Below are experts of layer 6 (counted from 0) of a mixture-of-experts language model. Rows are named router (the router's row for the expert), gate (a neuron's input weights, with its number), up (a neuron's input weights, with its number), down (a neuron's output weights, with its number) and show model dimensions 256-287. Each number is 128 + 24 x the weight over its row's rms, rounded and kept within 0 to 255. Numbers have three digits each.
Before each expert's rows: a language model's description of what the expert responds to. This comes from a sample of Wikipedia text that the model never trained on.

# expert 0
Pieces of romanized Chinese, Korean, Japanese and South Asian names and raw CJK/Thai bytes, such as Hun(an), Ch(e), -gil.
router:133134091114123128141172125123190144098139176133178108141125187161121105141121136130122142086119
gate2:143124160157165152139146144124151170137131112165162157097135166135128109094150110107145164134101
up2:134155108128139161148142104149127157093117164119138114163111163122096107143108117130105123127117
down2:103140116161127161118114165125070110144144124105115100137128116090130135112117119109116151150108
gate3:123124100069155118150134118135168134151112106091145112130108135102092132113155155117145146095104
up3:126120080145158103152131123127138126118117118115139105134136151081096145139122158162098097111116
down3:106145131119150129150120067129150095147119175153118163096148179143120133097144125122194134136104
gate4:130130107141066120115136087132121151158140136106164142109150116179087127159126179144128086129103
up4:118117122103084105136141093106167115166123126130156123148125109166106097108119167147160126113157
down4:128127131127130106142131115143121095168130129093169157151125114160122155159103111135075152157112
gate5:141161078148112144090141165163098130086146107089113120075131146095133156141121144127148170102144
up5:186106128172151127140173136141120103164165165134105168125119134135165107131114105119150131129109
down5:162139169118137115129142130107138129119132098109124138127147179147151077115110198126110134098163
gate6:123110109131112126132121141128127144106132095121093161134094160093153153115130141127119124143137
up6:150071143160149151151150090100180149137108123160145122154134080109115113093107109169149078104167
down6:178126105149131147142128120141108139122140120126178128094100112185139087094152171133122120104137
gate7:178097120152154131109142148121109168094136103146125124103104136192108103108106142103134110157118
up7:132112141116129152092170184127133123134146099174088114076119135164138146129139110101128104122124
down7:135136113118109150102100127139094158115144107097152122107105088137106107096130103099125112177131
gate8:132145119146108118082110130130185129119119111158123140125135110135151147144118169139123131140108
up8:151166148173133111125087148124089109128132131111112110151138123126120123100141127116157125127132
down8:150130113130110140113140104151114126089137175126148120161125156185088133131078115130140128124128
gate9:098094119084151115127128081082195143130141113127172154152144112123111073157138169159130157137099
up9:102122133137142141109125115156104146112133141095119119126142111113120109081121168159135134153090
down9:154162118154113141092144139138172155145160130127115159130157162115139172129154122111130104094170
gate10:125161103116089142120137147138097123080118091100133114084130143156155144097100154056111136137118
up10:101101119082147137085128129130174155154126137123111148126114101109144136139136121152120127149109
down10:135073142104145122130149126125135144142090166100125117116099139150080093134113134116100092134132
gate11:124151119151178145105134145135159153111093156099076138155123160133127130137116151200131132160124
up11:126139130123111129116088116171131137148153116147119081131098133100152130102124150153153122190138
down11:059142112150146105138109138110115181127114121196100124118112108108126102143099117151082167108093
gate12:147089115135095168107104129134132130161122111133076145136094107111125110115084130076090175125149
up12:125183133135101090129138137134130167090146097121150117123157159132121140127128163182131109138082
down12:091119164130181138131142141114139134158166107114099164121152167127159097085102157155109137084086
gate13:157152116122124167088106088110133136114134161124172123100133097131117131119105125119127130121106
up13:075172132131089124091145107121167106087136088114117158115128132101144114122141138154108126107092
down13:127099131135090141058166114133178122127121207138137146079156124107156155105128103162141100107142
gate14:137115088136110084079148137149155154107184104155181145180090122142130181101113119088193120145147
up14:143182122115140153157148126126068150110153135113087128134092089115149128144102122127125123100170
down14:140069138165144144106127113119153101169092132143144090091132112154134089091126142158100132154133
gate15:115111149128088107148143132116144126163125149161148164104132181135125086104153114115099122141134
up15:161144119122114101132181145146114112126066124084095135150166150124168154101117173175137112154147
down15:156120134149106110157135112132112162121115159147158110098111101109132113158131107135148122119122
gate16:151121145123146105113096124105107117135136129140175117125160128148111126135108160106170132128119
up16:138136133148102146154130094165132136126126143120067144143091140104166112131153136125120108154134
down16:124124140123117131184104158124112153137127092089127125102107132144125131190135120116161105135162
gate17:137147124088139131138145181121123142125127137115125101124115136179123116105135163141162104106114
up17:093116142136104132146099138098120075187106137114086131182155092151128173131104171131134124126170
down17:166165121123129134116114119133111106131126128152144108097115132184093153148123165107136124148121
gate18:124095158131139161141086113123092114121139127125137112104127108168120125178124140122118097157093
up18:140070117089131117136113109123088118129113139146139101141136149149128140137127155121120138101112
down18:132109152128107155117156093114163141111117155112120093124109123103158139090103112154062162150097
gate19:174156114151130150109110151127104106116077168110121109136139132146140120140119189117140132134114
up19:115140133109133133079122114117102127112129100167095102148116127130144128123114106136155142100167
down19:148170093106116136144141161133092179106130114139120121141141101104091174112122078080129122176154
gate20:160109127119138167111141102121147168071137133174158169125116152119133096063145130150117150130088
up20:134124127100112118115105110126128127105125149101159105109151171155139096106131146160140149150105
down20:143065126127145111120147139090129153133120156082129164182103091143177129134140147121157135129103
gate21:139113112118113131111071106146152173122158135142093132127123100077109152124172125111126108157168
up21:111105129107128143129130116098116090094152089101118136162140133132133108099144119108138100146140
down21:131144172136121097102138100125119117138144130140170172150133172139122165148147155116120130099132
gate22:179130148102137165119137121132160149137174099150094150105155160141138131178105176127103126117160
up22:083127121113130150121084121159150136124139134152109153121091117103145108158170096125118155166142
down22:147166153138128095146162147112098135141121077097132120110131113168115138127146145098099136119101
gate23:152165108167129146164113112123154108123127110151155113156152154170154110147113161111177169099111
up23:158135173103120141123139130138094152122163077133085101113122128155163138118094138123128131103119
down23:107135100113143107139150128125119124136104149131131121160136138131158149082143101148170140100096
gate24:206157145143099111096137118125168146097134144127138126120109133134124162118177119126100124136102
up24:068118133075110160136146117098126116157135104151109119133085124112115092158131110150132121163159
down24:137102085123070120152171097094167121120113140162199185143128148141151132103090182153142129099111
gate25:138130106106118134148174209144154139134160127137137104163142182169181121084129127092150071118106
up25:132145099139129097096120154149143090141128112133114098108119088130108115177144150146155178105136
down25:110147142117133167102161120164132145167130116110172153153081088084095112103105111126135119111153

# expert 12
Word pieces inside quoted song or episode titles and surnames, plus credit labels, such as Wh-ere, Th-um-m, Cinematography, Label.
router:154132105134128096123141133126142113081140166123119129174125172098138133113128127111134098140135
gate2:133151061118096149133156145128123114116107104105122152154127163139113106122118126123132126125143
up2:188094176145150144125162119162126081112125108126106148097119133160126131099129123173116102112130
down2:095142139160164129182159102087155109098140108159135113085093102123163121151109135127157132104122
gate3:106166140116123085133123094138107103100170151149179161173123099149178123123127134157087173143123
up3:136134105123132090149113140138125149097121120123133106116166118146139150112107118160105106124132
down3:139100111095103163153147118143094138139108141169134120127109155133130076123110077102114184133144
gate4:145127100137126118105174149132140145134107149141156136164170137142109153156136165154131123066118
up4:122118159150104118093170150120146088138119108091143146086130122138141132143162113177123100093107
down4:103124133132135089120134077145124138137078068126141122105170152117163144144107174154116120100128
gate5:145140087114181128147117143172114145142135110121143097110077155154186128135176106050113094101139
up5:124176113126165106131137118131102135124137136145140148070116148145141124173150131118101129131129
down5:141163140092165086139121092163127142138127120137150110136113111125128112145141119112123129130150
gate6:139087115139145087096162149103134120127112126106127150133117170120150067119143123179123088160071
up6:125099110088086100103174142104159069129147095124142130146105115130119105141110128178115106159133
down6:116119118136112085128118110153135078141146124095094125098132154118174112125137101128140134162150
gate7:112148088137120127112085094159121108114107172125084180116132125101121182172146092125109107124119
up7:133150109131133112146156108120129132129147154138095096141157104131122109067120117111135108139120
down7:152142113136141151108111134107146135152134088122115163122100114087115110087153113133134119111146
gate8:135135110141127140153141178151125137128128180097157130200148106129121130137140103105164159106110
up8:137114101119144136126154068116149101135090080143114126046112142162153112156123159108156119122096
down8:119147088154134113096141157146116152159146120158153116172146109141139118114139140126130155122119
gate9:124082133123150082147192094073097135125130106124169135104068171108086125144149158089143107148121
up9:113120140166123093117147157142076178128171134159158111153128105123144133083130090142121131130097
down9:121137126140191090141149116126102140117131127123112134093095107124110146078117165154154136132124
gate10:133107118130143136148124124097121142080153150121085122139154130127135128105157132160119131175099
up10:153098128144106087160137155113090154092129142138121115108148123090156097087096105129104135130111
down10:188145136124125125154072107151103134112142147168175104111136121118166159150132095113164140161141
gate11:092154173170123176154141173151088065099190115121090106112108128115103116126107150140094118151108
up11:106138171122143119159132163153134123174143146134160136131117121137122096144140118128140120098111
down11:113120146163132159162107143163102138151139142100073084115139126177116137095132103108117153121123
gate12:117176100145105099150154119180101111126137143122139127129106146160149122095135132143124126116096
up12:125138125099094147125102123140150105158149147137137117125134137156123112126114065117104092121114
down12:136132102109092100108124135147123155151157141077115140134102130108112144182067130126104109170133
gate13:119122126099122119139177148146141135163146174140164121196150126115122155119109189139143153152147
up13:133148132146116135141112120120102118126102120168117117148139116140116145159093085144124101088153
down13:108111122102110164109156074121132117127117124146150126118123129118127164163102131130081107084122
gate14:145106140110135120102158122071157095113105121090132105122145114158133088142167139142105080149132
up14:067139148127120111120117165176137157111139131149149152147085137110109144111148144156142125128132
down14:149174114127136137153121131126083136135122174139138136108114098107134149054144135132139093151110
gate15:079118097163124086150151156121122122116125143140149094079118122148110126083164147125161117111083
up15:159109134132141134153116109097136083096082108133128128117124148127139098113105168131118108132106
down15:104148133136125128120120112118137144157160095168128147105124124122143137142115068093128167129113
gate16:172140112125084099135137131135135154173112166128144138126160150108125148118138134114111141123116
up16:175149114120141156134106149144133134116147119133131116168144135097131101132165134154143139132108
down16:123092086113135159079110145177138157100169169072130106141120155158137110109150107133107130122098
gate17:163107167113105117122110134096138107129128134109098120154157158167154118117097123149165071145141
up17:148143107115097110128126178171145119121141146119134140171135115129126149165099139186153090107135
down17:138116149106149146118149137120129085155184085113111166117128098131163153131110106144137133123150
gate18:122120083136122126124125111082172130087178096144109123135137104145158124160150135185118104150151
up18:120129144136156151109109120125121148144093171100174182095072137121120126133123104076160109096090
down18:116146093143106100130142100115128142142090102127140133155092141087153087125160136134130149106194
gate19:117122151158123131096159121075105156102111149160113120096095125083113084133143087113115099113100
up19:124128142090137105140154112178127111109100144137162136097134152173112119126106121057149125121086
down19:110108145114145092120126143131176131121133119131177084146110158150106142138116143101097130104147
gate20:122104146119148168117123114132119166094117135150148113113128163123127115098131144138075139102157
up20:129153134091094110126080124109154089140078115178105167152134127154099100126132142143094132140089
down20:114107122123126131125159117142153114118105073119105155092113131127105109170127151128138108122114
gate21:163113120137114120141122123088098103137103134146090155100100110111193146134118076140114156084121
up21:150132124132129127114152118136114124146110146138136154113115127131149100138096097121167134104107
down21:091117130132152094149122148106087091120148113192115139133123109111124070135117081167115135113116
gate22:107113154167085135141111140137181124130110129102134150065137151107144129139116136120165128139130
up22:143135108107105154146115123130153129116132130150123102141126170116146101099124118133159162138192
down22:164109146185170163153123135122160147092139166116113098137109145107150135146123137111112125167139
gate23:117113088118103129153132109102134103088124164135101155155132104156138159112112110130165121117116
up23:116116077124111079170143139144160118125137120154163164098104095123119061116158129111152197102145
down23:134154123091162095112120125138159118120097129079149168153151142101158166086180160120158155147140
gate24:114110132131115139160146103106164146147134134080189105147119128117130126127159112135118159136126
up24:126145102153148113126110132101135141143132119129164105111110144116160085110133137117148149150140
down24:114117099167075163146098109070133155105147121082102131126179099122135104114118096114124146164115
gate25:125150141113072089120137110122176121101101153145124152085113156114127148153171100137120101166123
up25:100151126144090110137129174153129093112102124154109096123176109125114162123139099133111135157078
down25:136129070138144135120138193173084088130155145120116107141104126135137138154153117117133132162077

# expert 56
Words in art, sculpture, museum and book-reference contexts, such as Encyclopedia, Sculpture, Museum, Press, and citation punctuation.
router:134092103113078113136156127125134161113148148163129127155123143110112102086108142128160099128113
gate2:118121144144176147119136133109109130155102158176132110123129138111159167116162113080123162161099
up2:127114131078126133118135151098123128158091151096123155125140095143143119153101147155146127112148
down2:139103120127145094085137162135132135115144148118113072139122192132105139126124118134149147102107
gate3:103105125104113121128134096064129097117116137128124172144138199131124141088120147149140127107122
up3:128146099144136149147112123118164147112118149140092130168107137128148139139121147148104091118140
down3:112092136100142110130138133085119093132096130119145118146120135127086157105132118162163111151183
gate4:116122109133140144147169080115154144113083133180149149165097160120150090103100152139119112121149
up4:083122147106128109111117127094116144144146094112143104132140098156141088122118096150149141160107
down4:123137106156154118143119143153118137098164117101104121154159124114161132123192125144126123122086
gate5:154109125146146124154144108138106096163101149066136127147162128179116105109145156130119083133150
up5:092139157137129143120104118087160112114129141147136091138114119114155118134102079112114156153183
down5:126167100116137092093121112143121118145147127150162104161127139093179156154181131151120146112067
gate6:100160167134130132156120121100093130117138120115135129075128143127151137115086157104148057165138
up6:124146162107138130143128131150124122087104171147126122107141166110197103149135115118154154133099
down6:152131150123132108105124116111088148152140144148138151137158135094134137137173146111138112124098
gate7:106168122085131086111173104122144162125175152090082129114117159139156128101103100115121107149149
up7:138151132177108118105134128155109150120112126127134111139103112114150114091126128117149122114125
down7:107157134111137106139116154096160138084121081130115111096116175177112101099086140162106140144096
gate8:149160120137143146151117121130162188104140165131103159146119105103138118131150164096099120104170
up8:150150113158134097157153122161086134155161088077118087135152130127118115158109117056132142118127
down8:109099134093103123147141164129111127140136113134114102079079107091199106162159119123091164089147
gate9:150129138152114136164129091152116118134121151124127141149148126120119112098112112125140111121090
up9:099114118101135118152122109130142084144113089111158151122117118107107099159115122100152136122138
down9:166128083074092113106076103129089115141137089131089133107102117122104135124114120110117135154142
gate10:139185148116148170133111142117159166124192140118127115145109110148156121096105135101085133124056
up10:125086146133091070083151114139089140103156113135154094108128108106125109094111133135117152113151
down10:126124135099144115117116143123114125112085149126111169097120173098138116114117131150096124187118
gate11:107136098092069130154127149146170114174138128165135132130141116150092114117098159181123181139127
up11:099166102141133074148118160174128123165096144135144135133135105139138144090090166164145146142180
down11:174111147132139120146094119132132144131148137167117145084163103146184089109100129162125130125151
gate12:173169146112092137150102124116122118132120140127103135107124093112151139142113123140180144128123
up12:127101126161129102150155126111132169110100109130123132141119123163162145075092109099137113150109
down12:119116154116114093172107137106101092156102147164119109088039156121118054103149167149167167110120
gate13:085171116102139076091112112118116119102155092103081131134146146120102132144135134149130154142097
up13:135149148148114106136117153137097114158172142128124094141132144145116111085079127130161145114122
down13:110119114160134089147112103093159101122136112143143100115138127117177105064107117178106141116131
gate14:088142124105125148180164110093114137142152145160120122126128129169107138137074134108125125142175
up14:117135154110136138107144121119128096126133126154125123134178080150143086143098134142101152135148
down14:127163099169137078122112129168131135144142091126100089083150131118166143150130131125090135127126
gate15:174079096137102102093137155109103141157119162118118129129111144101102123104108174145127100155098
up15:156114116164124111126129136107109115094124164137132140147084135113141126134083164136135095116132
down15:114126109122125093135150096111179110132154118132157174123128129133139097139132129165146127113117
gate16:114149145114128140115140153076128145112126146130122102101112147105166162120111093057113065159079
up16:080120141144136173125154150130103120153096131103122089129154116099104131126119154166101108148119
down16:123133143121150099102130138089157107124101126129201141186128162142143135101102061103130172122135
gate17:145152138105136117159133125139122140108191133094101155114138110151134151123088173158121120167089
up17:136129076147100101121129125106131135116101146126185117130137113134138174149176120119157123121167
down17:141114107147150146140118146130155118140146122103116132178119145105194119121116076084127132127122
gate18:108125105054103154110179126100109113127090111150168122156124150132136099154147154125112113146116
up18:161126121136134144103113133157121157113159183157054172143130093112133169144080068134130087125129
down18:151125124129112111146148077102129132122127127135155139121101121165146123135147127089119135116152
gate19:108141125120097121119153143117137113136102110148111105126126078134140125167079147071104123148132
up19:161156096097141138114124132100142074093134089120138134122109128149126089117147066127103101140112
down19:147112092121128148137147132115128134076184103174192106114109157106189134055105130166123136122103
gate20:114156114081136081139111101093118137101094131099135120116111099137141077151125155142159135110092
up20:162108141157123125131122058139155163084137140146139174125135142206121129140110114180150109127174
down20:122164126146151129130153103150106073108151108151060113154082113130149088134091132146137127099117
gate21:071116160144127134130141135128096147147093122145132117166113111127139122130114148140090103155142
up21:096149104175163114118114117118123121105155084145145115143127159126111113110095107178129093135123
down21:118119125114116102108134106135161119110112128094108165140121135146132139157112156091095144119155
gate22:127106115082161112151127169128141138149093117161128092136139169127121099157183164163106167102115
up22:165146159132141131143153149138105090157189095159121101110142097176145106156105168113153116105146
down22:123114139123080124129112109080140167122119089169114162079197190118078130057084150113133138147140
gate23:153112123135122159094126139139070147130120174142096101124146127123092090086096080098132131145111
up23:123126128099121152153150122129161134128099140133134101146163123140140115106143154136148137144116
down23:111125114160118134114142185154127127146135099177099146117148108144137107117130143088135112122111
gate24:139144109132131150188143139077130144078131131137125137132137157122102135130120130157126088101112
up24:128158125087099109123098176109090137120123136157120118156112093110084129148145126139163138143131
down24:140121114086118165104126107169135138133125142137149141096134171117126127159126099138100143122131
gate25:142107150109122136135147110108137162133116142144159112105120117130121138120148134132167124160161
up25:142114134130086139163113123100125082156094102141150138118096112151102140128143128091174106126083
down25:123130111119095116175114125145112119080139135165123137151129112096166112137127125150093125113119

# expert 51
Words in racing and sports reports, such as won, match, Championship, Cup, chassis, driver, and separators in results tables.
router:108115088120127131132139117127188150127140143148153139141133149125136174155151102100111111124148
gate2:110115085133152141118170149173172100164134133136125142138105109112112188167104092098133102143152
up2:116109087112135138140121157137100113131107138120125128164105096123144095114114118120073107122099
down2:142113123148141120125145137156113168166126158095122121079090117120112156180128148138110109123171
gate3:149122124134134096093120092120115121121132097161145166131137117113151152135156120172123132076113
up3:128125081138134153079135130087172158123104109118141067171122135127146145124150078134132106120128
down3:136117184108121106127134122124132122160084124100142138110143134082134097083076164129138136099120
gate4:116112130084135139171170102116128128165115150139121131094103190118123149127132129104168096148100
up4:137140137186157126082114102085133105135121121143092160106135146109101108139109122133112107125080
down4:131132130142095150085145130180108097147113148101156125132112123119102103112150125098156117126159
gate5:129166120160143135151117151095150196170151111106148163123152135131157157160137094131124114121093
up5:146124138101129132165161121121101136093144137100110120124128156099113125111132115169117124117140
down5:113156131082114095111127184157116132167138129106174121111118121150146103124134122157108139147130
gate6:123159078154142123125144115116083114164106158132102097111131127141149141098122210130093100130132
up6:132089177132117142080138158092102131124139084137111125104115115125132091147141126153114158132154
down6:132142137181113142132174144106104118171123168114136101089146131136125111204127139136166139142116
gate7:112119176113186130128112135122148099170148135094167113174104147145122125165108123150111101117130
up7:069072170103150137102096155105149132112110145089132104114135117145077098118111124125160130139150
down7:092125105145134169140120089115128156108138149122085112117107149165137128123155135107140141106134
gate8:100122169134123088114122141143119149144133114145173136123098124145116117126126112163133116124139
up8:127095144159166150160125127102149129113156086144141127096132148103115143141123109122156138120094
down8:151136132182134119058126115108143096100108093104088115112135152084137145167133144124138096131135
gate9:113113124133105122145140156109132136139125125185115137109130138176150161139120125085081125161143
up9:123163211115120165143121115100114092100108132128181080100153116117125142108095153156110157162139
down9:170136104130118088129139138117102145133147150153125137118111131133172159178142035120098173112141
gate10:093127163095123180141126127105148129074143119145138121171125105110135132144092112133172146092126
up10:090112154146133147131146156118149169110120128136115080130139154120134141113130119104141147123174
down10:136104161161101115097148107100169137085112141155139166124149084089132125140121084165153133162169
gate11:139128099102112073117132062123140157121168138097160135114095119138106141126140076133181126120148
up11:111123158142089163109154143110139147118109127145136127159161152108129094131084155124106115121105
down11:141117157141107137108088133127113108132162098129138084078136109181158140145113093095100111132158
gate12:116133126115126132137120116117116127107095103136128138118109137116162132096144158137130106118113
up12:111097092151153120113157156137121138093115111108130162126086151142097113187093148115113142116134
down12:100157146133134192154163107139116114113135118091155150091105130116124095114074140113110186100097
gate13:132113194135133156090104167132183150086085098112118130157147170118128147118133142161103111132083
up13:136131086136128123143151075124143105087131114155110179133153141136151121140120087151112117151124
down13:090159171097114089101140109145150171170127082098108163137104146086121122116122143134113140132125
gate14:128136114124151144113143164153102122133100141125150092124141099166143154103138071133090122115116
up14:152112118144137109117170137145114164107139088101142134102148098151168093178119133151147117131099
down14:115125154133083102152127137105114100124098121143139112151078105137128150119106144124094178084151
gate15:136146123121154160112126092122147108116131138109160132131128157129186144104141100125154070100114
up15:167111128129128163131106112142137137156151163113134136101131159087178149126147091130079132077133
down15:123106130158131078116168107145103123106137162173154112132123112085132142136112104159159116134109
gate16:102135139118152156131079133101112091139111172111133087159115103111070129158138142097084173176119
up16:121110084157151106116133158105096126139129108139145069122161143143132100156136137102082173152155
down16:128116117134129155126141175159124104115106130151096108150130085120104149155158133092132135148147
gate17:136106152149119139106124105141135115133081141122128116146154147103119129151167124089105126160149
up17:158127158135125123147171138125132098148126089110145092113121114106080164121138096102139145134151
down17:134142132133085134123142110149137073109102115135124092126108114103125122126137157115153093141139
gate18:133108096135111101139115092135137136092138167142141129142177118137142116126104141081124157104152
up18:128122168107139099121153159150153127115106173132153125151164138176127095103161129068099115094117
down18:144128156115128129150108135074145118103182135115105147129131141147112157098076153137121162120129
gate19:148112084137165123148142134082141156163133119130151145104113119147084154107162100120142081117116
up19:099159109137115119132147079136118133087132120123165150109128115101090121126111154127117125128132
down19:130129145144142137160146123156131114109111156130099134109121178157115086150141082128151166195130
gate20:154148123102129125143151157132135137109158173214164088149136152114129103133131127097109138153123
up20:121129088107131110099081157155136116150106079101120140170109135134099123129127164133104068105146
down20:127088173139145160152135139137159080143132144131151121095075107136141126130121125118110170139157
gate21:125099097132116099194097161132084129111105139148123109120105153165129096134101101125075166185133
up21:155113094141101122109116133160113122091133116119150164171181121149144120106140177104101124165099
down21:076137118122111107139170111131166115084107122132091178131170114137138127110157155089100111113129
gate22:141108179145141108100162142117115103155137108094116160102137093144134092113102163116150107090132
up22:165112127125129156089131088107109113126124144131078135155117116134103133125145186140161124174117
down22:176111121092182090089127149142131149121170047144120134105111169143157156147156084123187134131143
gate23:154128109144110136139159135130158170163148121106138112148138083103141139162160117149152131129155
up23:115113131079163133141123119095138146110118119140115102160088139102118142126142166157151102123120
down23:160092112101133137153152126152113129130131168163119106100139118130117107113141105127104162161074
gate24:119153080140130129096124126141128130126102078122113112098137120110130151152148103131113101142114
up24:133120100114107125129131161140114104170121132151145137082123126105107157154105118100163108132118
down24:134157156116128147150087090142135129143130112133151095166164117186095127093162103101123073122081
gate25:114135099104129128152096126133153069151115175120068135143139098129137131114164116135135161058128
up25:121138128151096103126128168089147121153144128142119124120119116088132102098130091111120135110173
down25:147091124131100125182136124137123104115132145152125147156129120135151105117126152094110101121122

# expert 49
Geography and architecture words in location descriptions: located, town, area, River, Street, Historic, built, storeys, Extant.
router:151171098122094138145093111131107144121113140106149096155079113101130131127110129114142121137139
gate2:130112145110103150108161124144148124134134149083171123129083116108136105139119118151101169120141
up2:096108110084148100148150112128101132141111126114140137169099124150084197113131140086108128105170
down2:109135113102146107113113106117112150151146139141115133120136094128136130129173112107129096116161
gate3:146117133127102129143114138122115100149129127110136126118136117161128124160133137133113072134151
up3:141083096113135143176101111153135124153120124143136096138117069167107095174135133107136137137134
down3:151099125125116098059164095125150108130104102136152172118169113165131160150141166130143101150146
gate4:135115134129169150175095111124150118139148140155101104089129136092149125105127154173102122140118
up4:137153139073126138085060117104134085092106149130111115114145162152182119126104145155082150146137
down4:123141112153113133094142188109136130150092129132124139115080119172125127115120066164126132109134
gate5:128120113148121123152098144123108169143195122120102092135095124124104154118147118123114107074115
up5:099139152108091151122161145173140106100085159149130126150175149173150120123111157134137114111136
down5:092143140123157112138137128173144143131142131141103140135163158138155110147141128151136106115145
gate6:085158131129135114169112106149086128095109116169117103171065092044154086162128122154145128158102
up6:164153170167155136151135129092114100103152158124113169143128156144088095115124135125108140152100
down6:125062096121120105061123112128079103122110113124128111136100096123132097140137119159150112120096
gate7:156151079099142165123132082105139132116144106161118115149150086122167126165159134117117144173111
up7:115090149121128111117130126119143121162131098110086108130090110128123148129146163103139121114156
down7:135104075094119113100094126157152189110153104127148135138137137130148102131117168153115120097133
gate8:116118125138128101144122100159142110121109100100166134104116126137124155097068131139121126134144
up8:120119133129133128151122173134118140117132135113123134133123117130149128102136132137140137155143
down8:110125096149149143102115119103103124125143128131136104104115176152122100120134140098129170125085
gate9:101132107145093121096143128086115127117141128133141140102181125111135108128114114120140142137115
up9:112121114142105133124152109101168127098179124167090144173134123119114112138125148157115138114149
down9:125123163138132159160142131118101108102163120140135155186091147102126122088126101115116117148149
gate10:133114127136083120121070126099100128138129154132124162148114141157116116111121111116112098116072
up10:136148090123105185174101135100129133132115099140152150122110144141132124150153095118094122106088
down10:131129124089139123085080104143119142129107120127130114149126136099162142119141102086129135150173
gate11:136162104119140140122118149149166180123134197137166126106142123134130155116128113153113126104133
up11:099133134109095158170152169139127146131147133111112127137119154114141112159124126053100160134130
down11:132191107118173194114111128104153135103163150134087155112138136122137136147131166137200146122111
gate12:088167056091104157097131093131200144121114104107141128123105122094137132107184143138109161148133
up12:140071206163137113113147149157107084127136123175125167132153155118100106158121181156138117123129
down12:116086123137146119116138132124125115091151150147174113098127156108139143122117126097109080129139
gate13:125128150137149151116136132101150148124122116142118130140156124149106160118134133124092119123090
up13:109126141107168122151145157139098174144112127153116133138128126124140136106113133178115134090116
down13:122164185090144132085133117135095151102120119113120090103162078133127139123147173117072165162146
gate14:108136110158129180147080137155087138162160142122140128147108151157132114102107183129157099133078
up14:168155100168131126155137093180097102138092151090142115121128123142148103133107107112160131112117
down14:094113090089151080090126153128075133115144190113130172104119148139125128142143128114168125108112
gate15:140149135123059135133104142123122099122132130100093123148130067106124084113139116153102113113069
up15:182112136189113104161129125136082110107171099138129104103109138146132102167114078127104108138082
down15:100146140132152169125111145114133148141158138116132123148134146122103159162137104131141143125162
gate16:107130161114093110140170129135136137146129103148195142102129129148137113165119132118119155133094
up16:152150102130109134145125134171128128172190120166123087144134132109166146139089079120125196150118
down16:089108120149099156129100143182183154129134148093084169137164111124104131109112127118098096124120
gate17:154106110074142085129080104123113103144055125099143126133104125138164160116145146134120161186141
up17:124102187108157184113191131092145148102130121108146157106111124121157127166146138142135068137141
down17:133156116140136134106104071138165118104130107105135151133157149138139108126115136142080121158135
gate18:122148161085093130191123147155093115122156158134143117138126168088090130109128158089137114118117
up18:127054094128142180128126170107152157159130112107104119171138124133138159089132087110136089119102
down18:120127099098139120106151144162135145115123111149158172168160166125088128115181165148136076080169
gate19:158134123130145078127166070172112094138105146103155144127113113149135105081093118129135072111152
up19:084120094112124111128133163105132107102158146121105117137153132119136114178135140112099108145086
down19:107155123139152149154177112118185132123164122115128118060126158101099125115106137148146167139108
gate20:133080110148161135061159108165117148150135101131171123102109145135187178116095133107132089113122
up20:114151116114118114144120121097142113102133160120138146145123147119055063121123147088140146099131
down20:120116093117110136114167094126138157123139139161087147164146128125147129131160092129101165136094
gate21:164122080131124089090114140160096100148149138133153124098127144113145118175134146145156122152075
up21:191123153139118128131112126124116126130105122113150100126098116120155135101091125171141116124104
down21:083112151143100139119157137068105139173121110130099116133126090161089101125101097102125131097183
gate22:138111093135136144156105095129119177135113128137162184142131144101168124138087142136152153159150
up22:131118168100093152133113119116154128137165150133104122154143125117091131162124143105165141121133
down22:161108124137145108136126095106130170155148099141140118088121104134129105111128104091163155092117
gate23:119123136076142113113108134153168148121136094137152147147132139099151146167120118172116114076150
up23:105095108137153146106114110155183091161155114169116129149146110098100151139112115160119153183140
down23:115166086133139105099114087051145093111126108124121125128146164120130130130133112137114156122165
gate24:141137138096152151108129122125106114136132122119117136120094096129130124152117098100109112100154
up24:078123156128132129133120112116135146106103138119167120111079102119128079105080134150162139143114
down24:117139128095113120133141157157154195126126104134183161118124151115132132143104144131114119121114
gate25:135143120159172178149132142133140154138110119127152105149147107129131133125088128112116168174085
up25:083091120121143123088112119186145135139162109149105105120144123135120126140119102104136114105172
down25:097127147115098127095115102110151141151165125145165130127100151072115098145087161150149151105113